From a checkpoint of a small mixture-of-experts model trained on Wikipedia: 32 experts in each of 7 layers, a variant of SOAP for the experts.
Below are experts of layer 10 (counted from 0) of a mixture-of-experts language model. Rows are named router (the router's row for the expert), gate (a neuron's input weights, with its number), up (a neuron's input weights, with its number) and show model dimensions 0-191. Each number is 128 + 32 x the weight over its row's rms, rounded and kept within 0 to 255.
Before each expert's rows: a language model's description of what the expert responds to. This comes from a sample of Wikipedia text that the model never trained on.

# expert 2
Inner syllables of non-English personal and place names, often after K, h or z, such as Erdo-ğ-an, Makh-ach-kala, Ats-ush-i.
router [ 98 124 147 120  75 144 118 130  79 145  81  80  58 164 186 100 134 214  62 144 119 107 102 154  72 173  92 148 109 126 138 100 170  82 129 155  94 150 107 116 134  38 166  92 142 117 119 201 117 148 121 135 107 150 149 136 112 130 137 145 137 133 160 152  88 133 130 133 114 208 152 120  96 108  71  85 218 141 155 117 120 185 131 133 109  88 113 146 122 134 193 167 124 111 133 115 176 118 148 129 116 141 160 119 103  64  95 119  73 141  82 124 106 125 108 108 180 127 126 147 131 129 112 101 108 113 151 156 135 100 154 100  84  85 138 156 129 115 114 112 133 154 133 104 137 118 131 114 167 104 101 138 128 155 166  77 127 190 146 129 168 141 135  51 134  89 191 111 109 143 136  77 118 171 130 130 127  74 146 137 100 132  79 171 106 135 136 123  99  31  52  97]
gate0 [108 155  69 110 172 111 154 132 106 215 166 127  97 158 168  98 118  60 109  83 108 149 127 123 130  98 144 156 147  85 185 124 128  86 147  77 134 108  50 109 105 126 104 121 137  86  93  95 111  59  47 128  95 155 112 133  92 147  75 190 130 128 114 160 211 162 157 134 134 129  99 110 128 162 147  61 110 153 143 118  83  99 120  95 115 110 182 130 120 171 155 109 117  90 146 146 126 139 177 162  93 169 152 148 105  99 148 147 132 183  95  72 139 105 115 120 203 117  95 112 141 114 151 147 154 141 113 111 126  87 148 122 130 104 168  91 142 209 145 135 171 138 116 136 122  94 115 111 103 116 137 143 159 152 142 177  98 179 137 105 136 101 108 157 224 174  88 111 136  88 108 100 133 123  68 143 163 121 163 125  90 124 134 127  98 176 136  81 167 167 152 157]
up0 [105 167 163  69 172 198 143 122 175 171 148 107 118 175 154 129  98 120 109 129 108 138 137 153 110 113 121 174 112 172 149  64  82  99 142  94 179 102  98 114 143 135 131  85 109  48 122 151 106  56  85 141 102 145 112 142 117 119  90 148 121 104 103 144 142 160  92 140 130 149  79 117 109 157 174  80 103 182 193  83  99 142 133 146 145 158 153  77 104 122 160 128 123 116 124  81 198 117 162 133  92 163 166 148  85  87 147 134 128 113  79 119 141 140 155 162 141 155 176  73  82 112 131 121 148 136 104 146 110  43 121  81 147  95 129 105 128 173 162 120 117 118 110 156 129  83  64 106 138 151 152 142 102 167 127 138 153 224 137 170 106  74 143 115 147 165 150 104 137 146  93  81 117 117  71 150 204 136 131 119 109 170 163  79 128  99 148 102 191 157 119 104]
gate1 [186 142 119 157  54 100 120 109 130 128 127 144  96  90 159  96 120 125 157 137 121 189 145 137 142 100 116 164  53 143 141 119 160 140  98 113 199  93 140 174 161 123  71 130  80 131 114 140 243 103 124 122  94 151 133 172 142 153  95 124 125  93 108 178 153 143 135 141 139 171 137 121 151 117  63  64 110  95 137  95 171 103 139 127 113  74 137 152 145 101 139 139 129  91 163 127  87  95 102 114 202 155 157 114  84 113 161 167 167 109  60 187  85 110 115 130 142  75 164 135 109  96 154 139 155 108 128 185 161  91 149 140 148 149 121 137  86 108 111 148 164 137 151 186 151  93  98 112 171 148 158 132 133 157 158 115 105 187 113 190 168 147  84 101 178 163  69  78 151 141 134 117 126 118 126 174  97  90 137 123 153 172 104  76  64  90 132 142 146 115  87 112]
up1 [151 153 122 131 129 114 103 144 107  95 118  91 149 125 150  71 162 182 134 143 127 114 151 152 101 171 110  76 169 172 121 135  97 146  98  94 145 107 173 184 126 123 159 188 138 162 167 130 150 111  88 122 112 124 110 107 110 154 171 168 101 135  98 143  97  99 185 140 114  96 116 184 152 136 134 112 147 135 106 121 120 127 188 200 142  60 101 113 183 165 114  85 155 190 162 173 161 134 171  90 131 146 121 130  93 165 161  97 140 162 152 111 136 154 116 143 104 146  86 122 109 187 184  98 195 154 100 106 104 134 163 122 166 115 149 123 144  94 107 149 118 143 170 139  68 177  90  76  99  78 145  94 115 109 136 108 159 210  90  82 222 156 141 146  19 133 112 122 164 120  75 126 129 137  73 142 128  99  99 127  96 158 111 154  91 163 115 117 120 105 140  84]
gate2 [143 117 113 154  85 220 136 127 163 164 152 177 127 137 145 135 142 141 133 180 134 114  99 132 171 116 114 117 123 110 139 151 114 131  75 140 178 128 126 124 134 120 156 186 127 129  61 159 144 178  55 167  98 172 110  64 171  93 119 149 128 146 103 114 131 179  68 139 161 163 109  76 106  90 142 111 128  85  84 187 108  98 118  87 140 143 151 162 105 190 151 166 138 107 178 164 149  81 104  78 102 104 139 156 100 121 146 153 125 124 141 127  95 120 128 107 155 103 157 144 129 157  90 106  62 112 165 107 155 155 132 160 169 109  83  86 166 158 135  71 140 106 115 122 141 132  92 162 117 143 164 188  88 222 162  51 161 130 136 118 165 120  98  66 132  48 115 106  92  79  63 145 107 173 158 114 142 166 121 143 157  96 148  84 137 115 136 122 142 145 148 109]
up2 [154 121  71 120 141  92  94 147 193 130 112 121  39 104 155  64 137 121 131  89 140 148 126 144 175 117 171 123  84 121 147 130 113 129 146 102  89 127 114 168 161 127  68  87 147 107 121  99 141 110 139 148 161 139 145 129 203  92 104 120  65 120 153 134 113  90 135 191 115 129 117  99 106 192 145 134 172 101  84 103 151 120 108 156  91 154 120 123 115 205 100 147 114 107 174 117  84 120 146 137 146 182  69  77 100 108 143 145  84  73 130 142 141 105 113 112 138  71 171 122 183 144  83  99  73 135 125 164 129 159 188 166 134 138 180 139 130 200 146 122 147 118 100 106 132 188 105 141  95 137 120 123 116 125  99 163 152 164 182 148 132 226  89 118 109  89 130 124 110 123 184 193 121 168 134 143 148 160 169 167 166 128 189  65 159 146 136 119 134 125  94 115]
gate3 [103 111  87 148 133  99  70 177 128 121 107 168  99 121 134 125 125 134 140  54 105 163 157 139 188 145  76 163  74 112 140 127 115 190 101 139 144 127  92  73 147 132 139 161  86 182 140 132 146 202 184 159 144 203 104 170 142 151 127 142 165 146 138 131  59  97 142  83 139 112 160 165 165 131 127 154 153 152 125  77 204 118 128 176  86 112 176 122 106 139 188 112 155 116  66 158 135 170 135 137 142 179 137 167 124  96 163 142 193 144  57  88  86  88 121 133 100 167 144 156 188 111 101 166 164 144 131 182 130 134 156 164 107 125 143 132 148 142 117 101 146 127 134 121 148 116 148 111 130 172 124  69 144  88 192 117 132 105  90 100 197 126 144 122 137  93 184 157 147 125 123 109  61 169 147 122  89 147 133 136 145 134 143 107 102 116  98  79 161  57 113 111]
up3 [ 93 146 132  99 148 114 155 147  93 168 138 123 154  27 115 102 168 116 171 104 177 114  95 148 115 122  88 163 118  71 129 135  67 135 199 123  90 181 102  53  59 150 115 119 134  65 151 124 123 115  81  80 124 107 150 145 112  31 110 137 101 118 120 152 106 155 104 140 133  82 119  67 125 133 137 137  78 105 158 162  83 131 159  78 124 108 105  81 122  96 128  95 190 153 127  70 159 128 138 102  94 147 108 134 134 169  97 129 137 127 111 142 137 137 159 177 126 185 100 104 126  98 128  99  99 135 110 125  98 137 130 127 106 128  61 176  85 123 150 162 123 135 148  91 119 180 157 130 166 132 153 156  93 118  67 145 127  62 124 135 107  94 146  66 147 158  99 131 133  79 145 103 122 119 147 152 135 138 182  80 164  74 124 156  91 139 216 116 111 169 140 174]
gate4 [119 176  93 164  96 148 103 120 133  64 138 162  82  88  89 134 188 149  84  80 148 188 140 116 133 157 149 128 111 204  76 127 150 101 162 132 157  91 152  90 124 168 126 104  86 120 140 115 161  99 123 136 155 134 117 116 161 145  77  96 107 137 136  82 108 115 134 115 142 163 137 107 130 161 121 146 144 182 169  69 147 150 109  74 144 154 154 146 194  87  83 132 142 118 135 151  84 115  99 134 153 120 156 107 121  96 122 151  96 131  77 149 163 122 105 129  84  87 168 167 145 114 115 144 164  87 134 117  77 127  99 121  43 144 160 138  98 118 152 175 162 170 184 101 104 119 134  84 154 134 176 101 105 147 162  95 137 157 108 173  74 161  91  92 112 107 119 147  98  73 182  46 134 156 145 196 135 161 193  62 126 146 133 154 129  84  48 166 156 104 123 118]
up4 [157  86 129 169 143 106 126  95 112 124 140 109 126  87 106 150  43 162 101 155 121  93 159 162  80  71 148 112 105  87 161 132  32 134  79 136 157 215 142 160 167 120  90 163 151 124 169 143 132 162 164  91 158 147 156 123 117 126 115 129 153 130 159 184 138 149 188 145 111  82 103 175 115 102 161 169 123 111 102  99 133 105 179 183  95 126 123 130 109 163  86 115 157 130 105  84 146 150 126 166 119 130  76 143 139 134  68 157 168  82 209 108 149 126 156 146 109 123 113  90  87 203 155 120 167 197 105 173 131 163 125  93 154 166  95 105 123 123  76 111 139  82 137 123 157 125 123 159 106 103 139 114 153  96 117 200  70  50 104 124 109 134 112 127 118 194 151 153 151 167 124 163 140 159 116 105 137  97  75 149 142 159  94 103 115 140 127 153  86 131  93 154]

# expert 30
Word-initial prefixes like re, ex, dis, dec and inner Greek or Latin pieces of learned words: holographic, aegis, nepotistic.
router [124 108 141 108  75 112 165 148 131  65 127  67  75 155 104 137 137 182  55 130 123 100 128 143 133 150 130 139 155 167  85 141 172 120 115 172 158 153  90 133 136 107 183 151 139 140 172 181 137 148 120  94 105 142  74 115 162 107 156 150 109 130 118 145 134  89 186  80 120 120 109 155 116 131  85 120 184  89 132 126 198 133 158 198 124 139  98 145 138 130 167 168 134 140 147  76 146 185 107 195  69 136 105 136 123  90  96 118  98 141 118 121 153  77 141 151 196 108 117 167  89  75 125 101 132 114  96 188 145 118 155 122 129 122 177 167 197 147 177  77 121 185 156 164 160 166 117  77 117 133 133 108  68  95 184 102 137 130 178 126 123 166 121  96 100 112 203  84  97 164 153 101 109 161 162 112 133 104 174 164 129 126  66 135  82 144 152 111 117  96 100 142]
gate0 [105  99  96 143 105  40 126 111 142 139  79 115 107 142 109  99 142 125  78 188 131 148 157 134 133 181  75 204 136 104 128 105  82 106 131 113 141 125  92 117 147 141 160 120  71 148 125 117 127 135 108 100 156  96 105  66 139 169 172 148 158 158 168 127  92 103 138  93 114 155 135  68 131  96 104 134 185 174  82 188 153  89 172 150  91 155 192 124  81 152 131 166 194 136 125 144 160 149 120  85 150  98  95  89 141 192 178 119 115 145  90 117 157  66 107 154 138 111 108  66 149  65 155 141 151 131 131 208 122 125 111 152 171 111 117 121 142 100 129 149 172 187 145 194 115 117 113 149 102 149 114 110  91 134  68 134  89 137 140 129 148 131 108  84  63  63 153  78 131 104  69 112 147 105 160 142 132 140 146 140 105  82 137 127  85 157  81 151 168 145 113 152]
up0 [145  98 139 178 143 112 127 133 123 127 194 177 127 137 149 104 103 188 131  89 184 158 213 152  93  96  52 152 152 128  94 106  97  75 113 110 106  93  92 179 106 137 152 141  52 139 138 129 144 158 106 135  92  30 113 124 152 161 170 123 156 187 148  75 114 145 122 139 162  97 142  72 189 105  72 134 135 131 133 155 111 136 124  80 116 154 115  74  58 142 158 136 151 147 174 141 159 176 164  84 114  45 174 146  77 132 155 121 129 122 109 132 166  75 141 136 146  84 106 110 162 110 160  95 193 124  68 142 154 109 153 135 112 109  95 181 132 175 111 128 128 188 133 156 171  97 155 187 136 162 135 152 121 114 115 170  70 100 106  76 141 149 115 127 132  96 145 148 113 169  89 103 123 118 105 104  88 123 140 120 138 154 126 125 111 117 139 129 116 135 105  81]
gate1 [142 145 112 132 132 105 122 101 102 140 112 113 115 102 168 156 150 180 147  95 122 150 140 154 125 135 198 109  85 152 128 132 125 135  91 175 155 138  98 129  79  91 179 108 155 113 147 150  74 123  87 207 119  99 104 123 117 117 152  84  81 152 104 198  94  74 170 108 103 123 158 148 163 117 138  96 134  89  98 159 163 169 144 122 125 102 143 101  96 168  68  88 112 169 208 119  84  78 171 135 119 134  63 135 116 193  92 188 119 122 125 120 111 115 135 189 173  81 125 100 129 130 125  97 154 171 139 140 139 153 128 140 190 192 126  92 140 158 107 133  75 116 109  89 131 148 124 176 185 154 128 109 136 130 120 125 105 153 161 155 161 127 173  93 110 125 180  87 144 152 178  90 194 171 163 100 155  99  75 205 193 115 121 126 192 115 119 167 126  91 125 131]
up1 [104  83  59 123 121  69 147 190  74 134 123 155 135 128 140  90 124  82  79 137 183 152 165 134 111 143 137 170 157 152 169 139 128 125 114 115  77 110 129 143 157 174 110 167  86 184  77 118 112 191 129 130 179 100 103 158 143 104 105 116 113 107 151 149  85 130  96 185 152 122 105 120 146 142 132 190  87 139 119 138 127 151 101 120 147 152 133 169 149 190 110 186 160  71 146 124 156 176  96 110 110 134 136 113 120 158 123  97 169 141  79  91  84 159  87  56  91 107 162 161 105 148 111 133 129 165 154 148 113  95 188 114  98  67  92 130 160 128 164 149 143 203 144  98  98 119 110 101  92 160 122  97 105 153  90 148  93 103  81  83 114 104 109 148  96 142  63 103 153 167 105 150 156 105 169 129  91 112 186  86  86 176 185 165  89 144  82 135 150 173  96 156]
gate2 [ 86 164 178 115 124 153 135 193 171  72 112  94 139  93  84 108 173  72 116 132 127 123  49 149  81  69 115 139 159 129  77 114 126 112 111 176 168 120 141 190 172 119 144 144  68  89  99 153 112 161  83 114 117 106 113 132  80 159 128 159 104 173 179  95 140 101 170 150 132 101  69 112  93 150 108 176 126 135 101 104 119 161  84 155 185  97  85 142 123 119  96 143 137  67 139 125 103 125 113 122 158 129 133 120 164 128 115 114  95 110 128 121 129 108 120 141 123 152  99  77 133 122  68 127 130 155 145 110 150 130 160  80 154 100 148 207 156 144 187 117 127 101 126  90  50 179  53 127 165 138 112 136 151 127 174 158 115 160 162 181 145  88 154 124  52 122 170 115 115 173 145 102 165 160 104 138 126 133 207 154  88  99  93 164 132 173  89 121 142 118 134 175]
up2 [162 170  92 185 112 162 118 105 105 173  79 137  98 169 133 165 121 106  78 123 108  75 118 104 104 166 157 153 131 143 137 101  75 141 108 170 119 109 154 146 109  93 104 104 119 189 150 165 169 111 142 161 103  89 110 159  92 118 109 118 131 114 127  97 141 148 141 127 153 133 183  98 127 134 113 151 175 111 178 103 122 119 142 204  99  98 177 195 109 119 143 127 133 105 149 155 239 102 114 176 124 202 179 126 131 149 162 171 150 163 120 161 120 140 188 164 115 157 137 163 125 109 123 153 126 136 147  93 140 153 134 122 129 144 124 130 100 145 129  80 163 144 137 150 107 132 109 129 105 124 154 104 104 133 101 110 112  86  73 183 127 113 159 111  79 144 108 154  70  83 151  77 156 180 123 101  89 210 106 118 171 130 163 113 182  52 108  85 177 111 185  41]
gate3 [184 137 151 154  57 132 137 129 165 148 159 166 117 157 145 133  97 181 143 181 133  76 137 184 174 126  96  96 129 114 115 118 132 102 140 116  94 164 113 141 160 131 123  79 124 172 136 134 164 162 122  83 178 174 117 116 135 117 174 173 108 112 122 150  98 104 133 158 127 159  97 194 147 176 109 159 154  90 153  64 155 144 119 187 141 126 114 134 102 104 143  97  86 111 164  94 135  99 128  97 157 196 146 179 113  69 116 120 114 140 115 108 122 134 146 112 108 179 123 123 139 153  75 132 162 159 113 176  88 109 117 171 184 164 102 191 122 147 135 120 124 124 149 143 139  15 109  42 184 133 172 176 161 148 121  81 181 180 153 115 170  54 125 114 118  92 149 151 173 134 109 165  79 163 140 191 145 162 115 117 160  96 150 133 105 141 146  93 160 150 128 136]
up3 [ 89 106 123 123 117 115 140 134 125 153 190 159 142 120 164 147  92 111 188 166 165  88 131 200 139 140  96 125 102 111  39 163 140 149 129  73 120  55 146 175 122  77  98 112 153 141 136 118  87 124 105 161 174 159  88 149 100 131 144 161  82 169 140 140 147 143 152 128 143  93 152 103  71 150 146 111 172  91 136 119  88  93  43 119 105 141 125 125 161 115 139 116 157 125 142  89  98  85 121 137 158 171 144  89 164 127 179 114 132 144 170 141 145  99 113  61 132 138 165 167  68  96 178 151  72 191 112 118 164  85 197 109 151 128 131 145  90  87 126 106 147 121 127 161 100 122  72 134 133 112 110 114 116 100 116 115 146 151 125 156 101 155  71 127 138 164 154 143 155 181 164 103 109  56 111 125 162 117 174  64 195 184  98 108 165 186 126 169 158  99 140 147]
gate4 [162 162  96 151 103  76 153 127 131 107 146 130 111 118 114 130 143  67  96 154 103 117 157 123  63 131 148 120 169 104  82 136 147 158 125 148 197 160 131 128  93 108 147 129 156  25 178 151 105 127  71 116 135  79 130  97 120 135 126 145 104 128  73 144 157 118 133 123 147 132 158  74 131  92 167 156 136  84 111 165 147  88 168 130 113 109 148 116 138 117 167  80 141 152 115  93 163 172 151 151  74 109  89 142 120 134  72 120 122 118 126 177 144  81  90  91 141 138 160 178 128  86  77 109 108 160 180 175 120 160  89  77 151 168  72 191 108 150  52 183 111 172  76  97 213 114 133 114  75 153 110 171 124 156 125  90 142 139 159 103 165 146 133 115 169 116  90 134  64 111 187 107 120  99  69 128 177 159 130 101 103 129 131 147 135 165 162 146  92 155 100  94]
up4 [144 168 134 144 175  68 175  87 116  98 121 159 107 138 148 111  86 116  84 124 122 147 170 135 122 112 177 127 167  81 156 121 129 109 126 191 154 116 116 114  82  99 148 114 117 121 149 124 155  86 118 134 109 108 125 102 129 123 114 187 116 153 115 124  88 104 180  92 123 124 126 160 126  93 127 127 167 143  97 133 155 100 132 116  66  85 174 150 134  85 129  72 131  98 156 146 109  95 174 129 128 129 167  74 109  92 112 136 130 146 127 112  74 117  81  81 164 152 151 192  96 113 144  77  63 129 152 131 110 151  42  71 123 106 135 187 132 175  62 114 132 134 146 102 103  61 101 149  99 161  94 180 108 201 135 131 110 146 161 148 122 174 166 174  83 164  93 126  63 148 169 153 148  19 118 150 131 176 131 100 161 133 164  91  77 111  74 146 151  88 122 123]

# expert 20
Middle pieces of European names, often accented or Nordic and Slavic, such as Eindh-ov-en, Hagstr-ö-mer, J-or-is.
router [103 133 145  82 103 133 113  93  63 184  93 117  83 141 164 102  74 167 119 202 172  84  89 161 104 161  91 108 114 174 161 116 150 110 105 123  75 154  86 138 161  66 158 114 168 147 126 177 117 170 126 137 118 150 155 172 130 173 160 157  91 125 151 185 124 104 133 106 107 199  80 120 118 135  92 166 115 144 202  70 137 156 126  93  92 114 120 120 101 206 212 153 102  95 128  69 165 108 131 149 115 123 131 123 135  75 153 129 121 159 116 179  98 120 117  91 136 139 117 153 159  96 130  98  79 113 150 194 121 134 151 142 104  75 149 174 147 117 137 118 164 121 144  83 192 119 105 114  52 108 104 134 120 149 152 140 132 186 133  97 140 109 136 111 116 108 146  96 117 145 134 135 118 152 160  77 131  96 177 110  78 115  52 149 111 117 149 104 108  60  96 125]
gate0 [129 113 137 122 136  86 106 149 121 124 160 152 125 116 120  48  75 150 180 166 128 105 194 144 145 140  99 162 148 112 141 149  94 116 119  89  32 162 107 132 148  82  63 163 113 115 111  96 134  67 151 125 146 109 123 168  92  86 136 165  70 164  91 135  95 177 178  48 110 163  83 187 115 108 135 187 176 113 141 136 143 150 152 172  93 145 162  58 158  86  97 167 141 150 126 114 187  86 141 140 186 104 134 138  96 126 121 140 168 120 122 115 121 137  87 107 153 137 116 145 124 123 147 158 122 192 157 148 135  82 146 148 138 117 168 110 131 112  93 124 134 123 145 114 182 126  94 189  95 127 152 115 123 107 143 164  99 156 197 209  76 182 130 131 149 148 113 117 119 119 104 184  95 170 146 155 137 151 119 122 122 131 147  92 157 205  92 125  68 102 105 150]
up0 [141 120 149 134 134 140  78 137  67 108 115 155  80  94 106  72 111 139 255 195 123 103 122 116 125 134 129 166 107 134 121  95  54 159 145 165  85  29 125  97  83 162 158 123  99 149 136  65 134 117 139 129 103 145 117 163 156 120 175 122 102 129  68 134 121 129 132  99 133 159 142  91 140 113 112  64 196 128 141  64 117 141 158  90 115 235 112  98 155  91 146 166 122 134 120 135 133 145 111 144 111 154  79 133 169 124 134 103 147 128 122 179 149 119 120 152 175 141 133 152  80 153 133 100 142 123 117 102 136 125 103 140  90 165 119 125 103 108 125 150 137 112 186 146 122 106 138 145  74 157 158 154  84 135  87 147 106  91 179 135  70 178 145 118 156  83 111 129 142 107  94 212  96 179 121 168 130 101 137 145 127 129 125  76 115 174  87 150 139 133 137  88]
gate1 [100 120 152 107  71 108 123 142 142 165 132 110 108 144 126 125 126 135 136 151 167 101  40 126 121 173 111 153 118 109 160 112 130 112 138 106 113 130 158 119 133  58 163 157 174 167 119 147 158  26 103 197 112 100 118 119 132 117 130 133 129  90 127  60 110 127 195 177  56 146 125 101 134  76 103 101 195 166 106 171 157 137 179 132  94 128 129  57 127 148  94 133 146 157 173 102 152 107  94 121 114 190 128 135 137 177 115 175 135 156 143 115 123 121 126  89 185 144  89 123 103 126 127 130 162 180 200 157 158 168  97 135 119 142  75 139  80 149 187  87  49 108 125 114 146 112 104 102  22 125 124 147  99 123 148 154 146 134 181 160 147 166 141 165 133 119  92 123 127 126 183 144 110 179 120 160 160 155 111  95 166 187 114 115  93 128 161 100 102 126 120 138]
up1 [ 90 168 105  95 113 125 137 183 195 105  71 156 145 128 122 107 132 124 106 133  91 103 116 165  66 204 158  67  90  90 106 119 122 116 103 122  81 133 147  99 105 118  96 108 100 179 122 145 167 128 155 121 119 103 141 153  92  48 184 140 132  94 108 152 137 119 100 127 184 121 188 140  59 141 162 122 139 185 134 163  76 138 135 110 133  86 118 140 155 146  76 126 153 219 124 108 135 149 143 105 119 138 152 126 100  62 161 103 106 137 130 191 124 157 112 134 184 115 173 155 110 120 108 146 111 138 146 130 160 150 148  97 120 155 120 121 215 130 107  96 191 149 112 124 158 154 115 179 175 111 140 102 152 126 137 166 136 155  92 114 127 106 151  79 132 177  88 169 156 143 105 146 163  89 132 134 124 109 122 103 117 129 135 126  80 244 158 171 106 136  59  82]
gate2 [110 139 135 119 104  91 128 156 154  90  99  96  99 194 160 147 134  83 178 197 131 110 109 187 183 111 127 130 126 141 157 105 109  93  74 119 137 111 146 165 144 128 114 113 150 137  90 155 154 135 119 138 133 131 126  79 100 227  84 175  95 127 142 125 144 106 125 105 142 124 142 120 132 126 106 148  98  77 125 138 127 127  93  88  68  81 113 158  75 144 165 190 119 147  97 136 130 146  73 159 111 156  70 128 147 119  95 100 146 170  85 134 187 103 106 152 176 105 159 184 174  91  63  70 128 100 155 161 129 137 150 105 144  56 139  98  91 157 157  81 158 134  91 157 115 180 153 113 127 130 137  74 124 150 127 134  86 152 145  85 197 127  92  65 100 183 122  94 138 166  76 137 107 138  44 137 111 106 137 139 134 126 150 142 141 169 198 183 127 149 156 160]
up2 [ 97 211 142 122  77 127 112 165 135 100 124  91  84 146 137 138 126 127 117 180 111 114 104 138 145 141 109 110 102 145 179 122  57 141 136  80  77 134  70 155 106 145 112 179 171  90  65 128 123  76  47 176  85 156 111  96 112 200  70 139  98 126 122 176 208  96 105 129  92 150 125 144 163 177  84 138 129 120  30  84 108 115 107  92 113 156 134 163 129 116 158 149 191  99 100 110 115 142 102 139 144  99  88 140 162 114 164  91 184 177 142 162  99 138 116 105 121 103 175 136 141 143 124 137 119 158 192 135 138 179 118  86 148 131 172 105 143 140 165 150 157 120 152  87 131 116  96  97  69 119 123 150 130 106  59 109 136 111 149 106 133 143 108 122 172 160 168 105 136 157 135 103 117 128 132 133  75 118 105 120 149 112 113 182 147 205 137 161 119 105 136 199]
gate3 [152 126 123  75 154 118 109 183 121 121 137  96 115 110 113  78 131 144 153 162 171 136 167  86 136 129  82 156 148 168  71 130 135  74  89 169 156 168 117 156 113 148 127  97 110  93 103 160 135  85 106 135  82 161 111 121 142  90 142 111 166 101  76  73 235  89 128  86  47 154 147 150 168 191 107 109 159 106 174 101 137 129 146  96 183  86 152 119 194 121  86 136 125 160  47  80 118 115 131 109  89 106 115 124 132 161  93 138  85 110 186 120 140 208 161 144 121 130 172 109 143 151  98 157 150 125 141 140 114  94 134 121 106 126 110 164 162 115 161 143 171 117  78 112 121 160 137 159  96 146 143  90 130 134  95 114 174 173 150 133 161  52 175 130 146 104  83 112 134 162 177  93 131 131 117 140 108  89 175  93  57 137 135 173 141 114 118 153 167 151 135 181]
up3 [107 187 137 131 161 109 104  26 104 151 107 172 119 138 118 118 143 132 193 112 149  74 173 121  94  80 138 154 146 121 114 134 108 175 128 127 101 127 106 186 145  95  85 156 145 101 123 105 189 110  76 170 110 101 163 151 168 133 115 114 163  67 122 152 155  87 133  93 113 137 182 154  85 175 130 159 138 129 139 137 121 170 125  84 143 135 104 180 161 120 157 149 159 114 146 169 165 145 149 151 174 129 117 119 145  69  41 189  88 138 160 115  75 142 173 159 140 118 139  70 186 128 154 123 156 156 128 129  89 133 137 118 189 114 116 111 188 145 142 142 119 107 129  60 187 110 143 174  95 176 146 166 111  84 105  98 120 134 135 113 151 151 119  87 160 148 108  81 175 199 117 121 134 151 101 148 122 136 121 113 159 177 156 159 175  68 136 120 201 173 106 138]
gate4 [122 146 158  89  72  76  56 149  82 166 175 136 107 148 149 128 107  90 202 124 153 114 148 119 182 132 163 109 173 132 123 107 116  79 146 152 146 157 142 204 110  79 117  73 134 137 113 178 149 109 143 125 127 149 158 129 146 143 116 160  47 102 152 165 107 152 127 100  76  94 114 160 127 106  88 129 129 133 129 103 122 119  91  57 107 151 113 103  93 175 179 157  98 138 119 120 199 115  83  87 114 116 154 112 114 137 144 138 125 121 138 150  72 130 144  89 132 131 156  30 112 125 157 104 108 151 108 130 180 126 162 139  72 105 180 205  54 121  97 157 110 108 119 151 185 173 162 142  80 193 127 187  93 101 123 127 145  84 141 123  93 152 113 156  76  93 126 144  61 134 146 108 158 149 148 106 125 142 187 129  79  98 118 162 138 158 119 131 107 120 141 154]
up4 [ 82 104 130 117 125 128 160 179  68 142 156 151 105 157 168 189  99 105 190 176 141 119 177  85 110 125 132 167 198 127 144  97  87 122 171 144 154 187 111 170 135  87 139  68 140 118 197 174 145  93 147 117 221 139 180 104 108 154 158  90 108 105 121 140 119 136 115  94  81 106 136 179 101 149  89  65 137 158 130 114 138 145 129  81 147 127  76 108 115 114 100  94 121 158 160 127 218 112 158 171 120 118 226  93  98 136 168  74 158 114 159 174 120 110  98 121 139 145 127  79 140 143 152  99 163  98 176 123 170 133 148 104 123 113 104 167 143  97 135 115 175  89 100 130 104 159 129 163  95 115 175 140 129 100 109 124 108 150 138 115  88 134 106 147 104 145 106 129 146 210 178 139  95 159 132  77 139 108 139 142 116  82 130  96  89 162 127 179 128 124  75 139]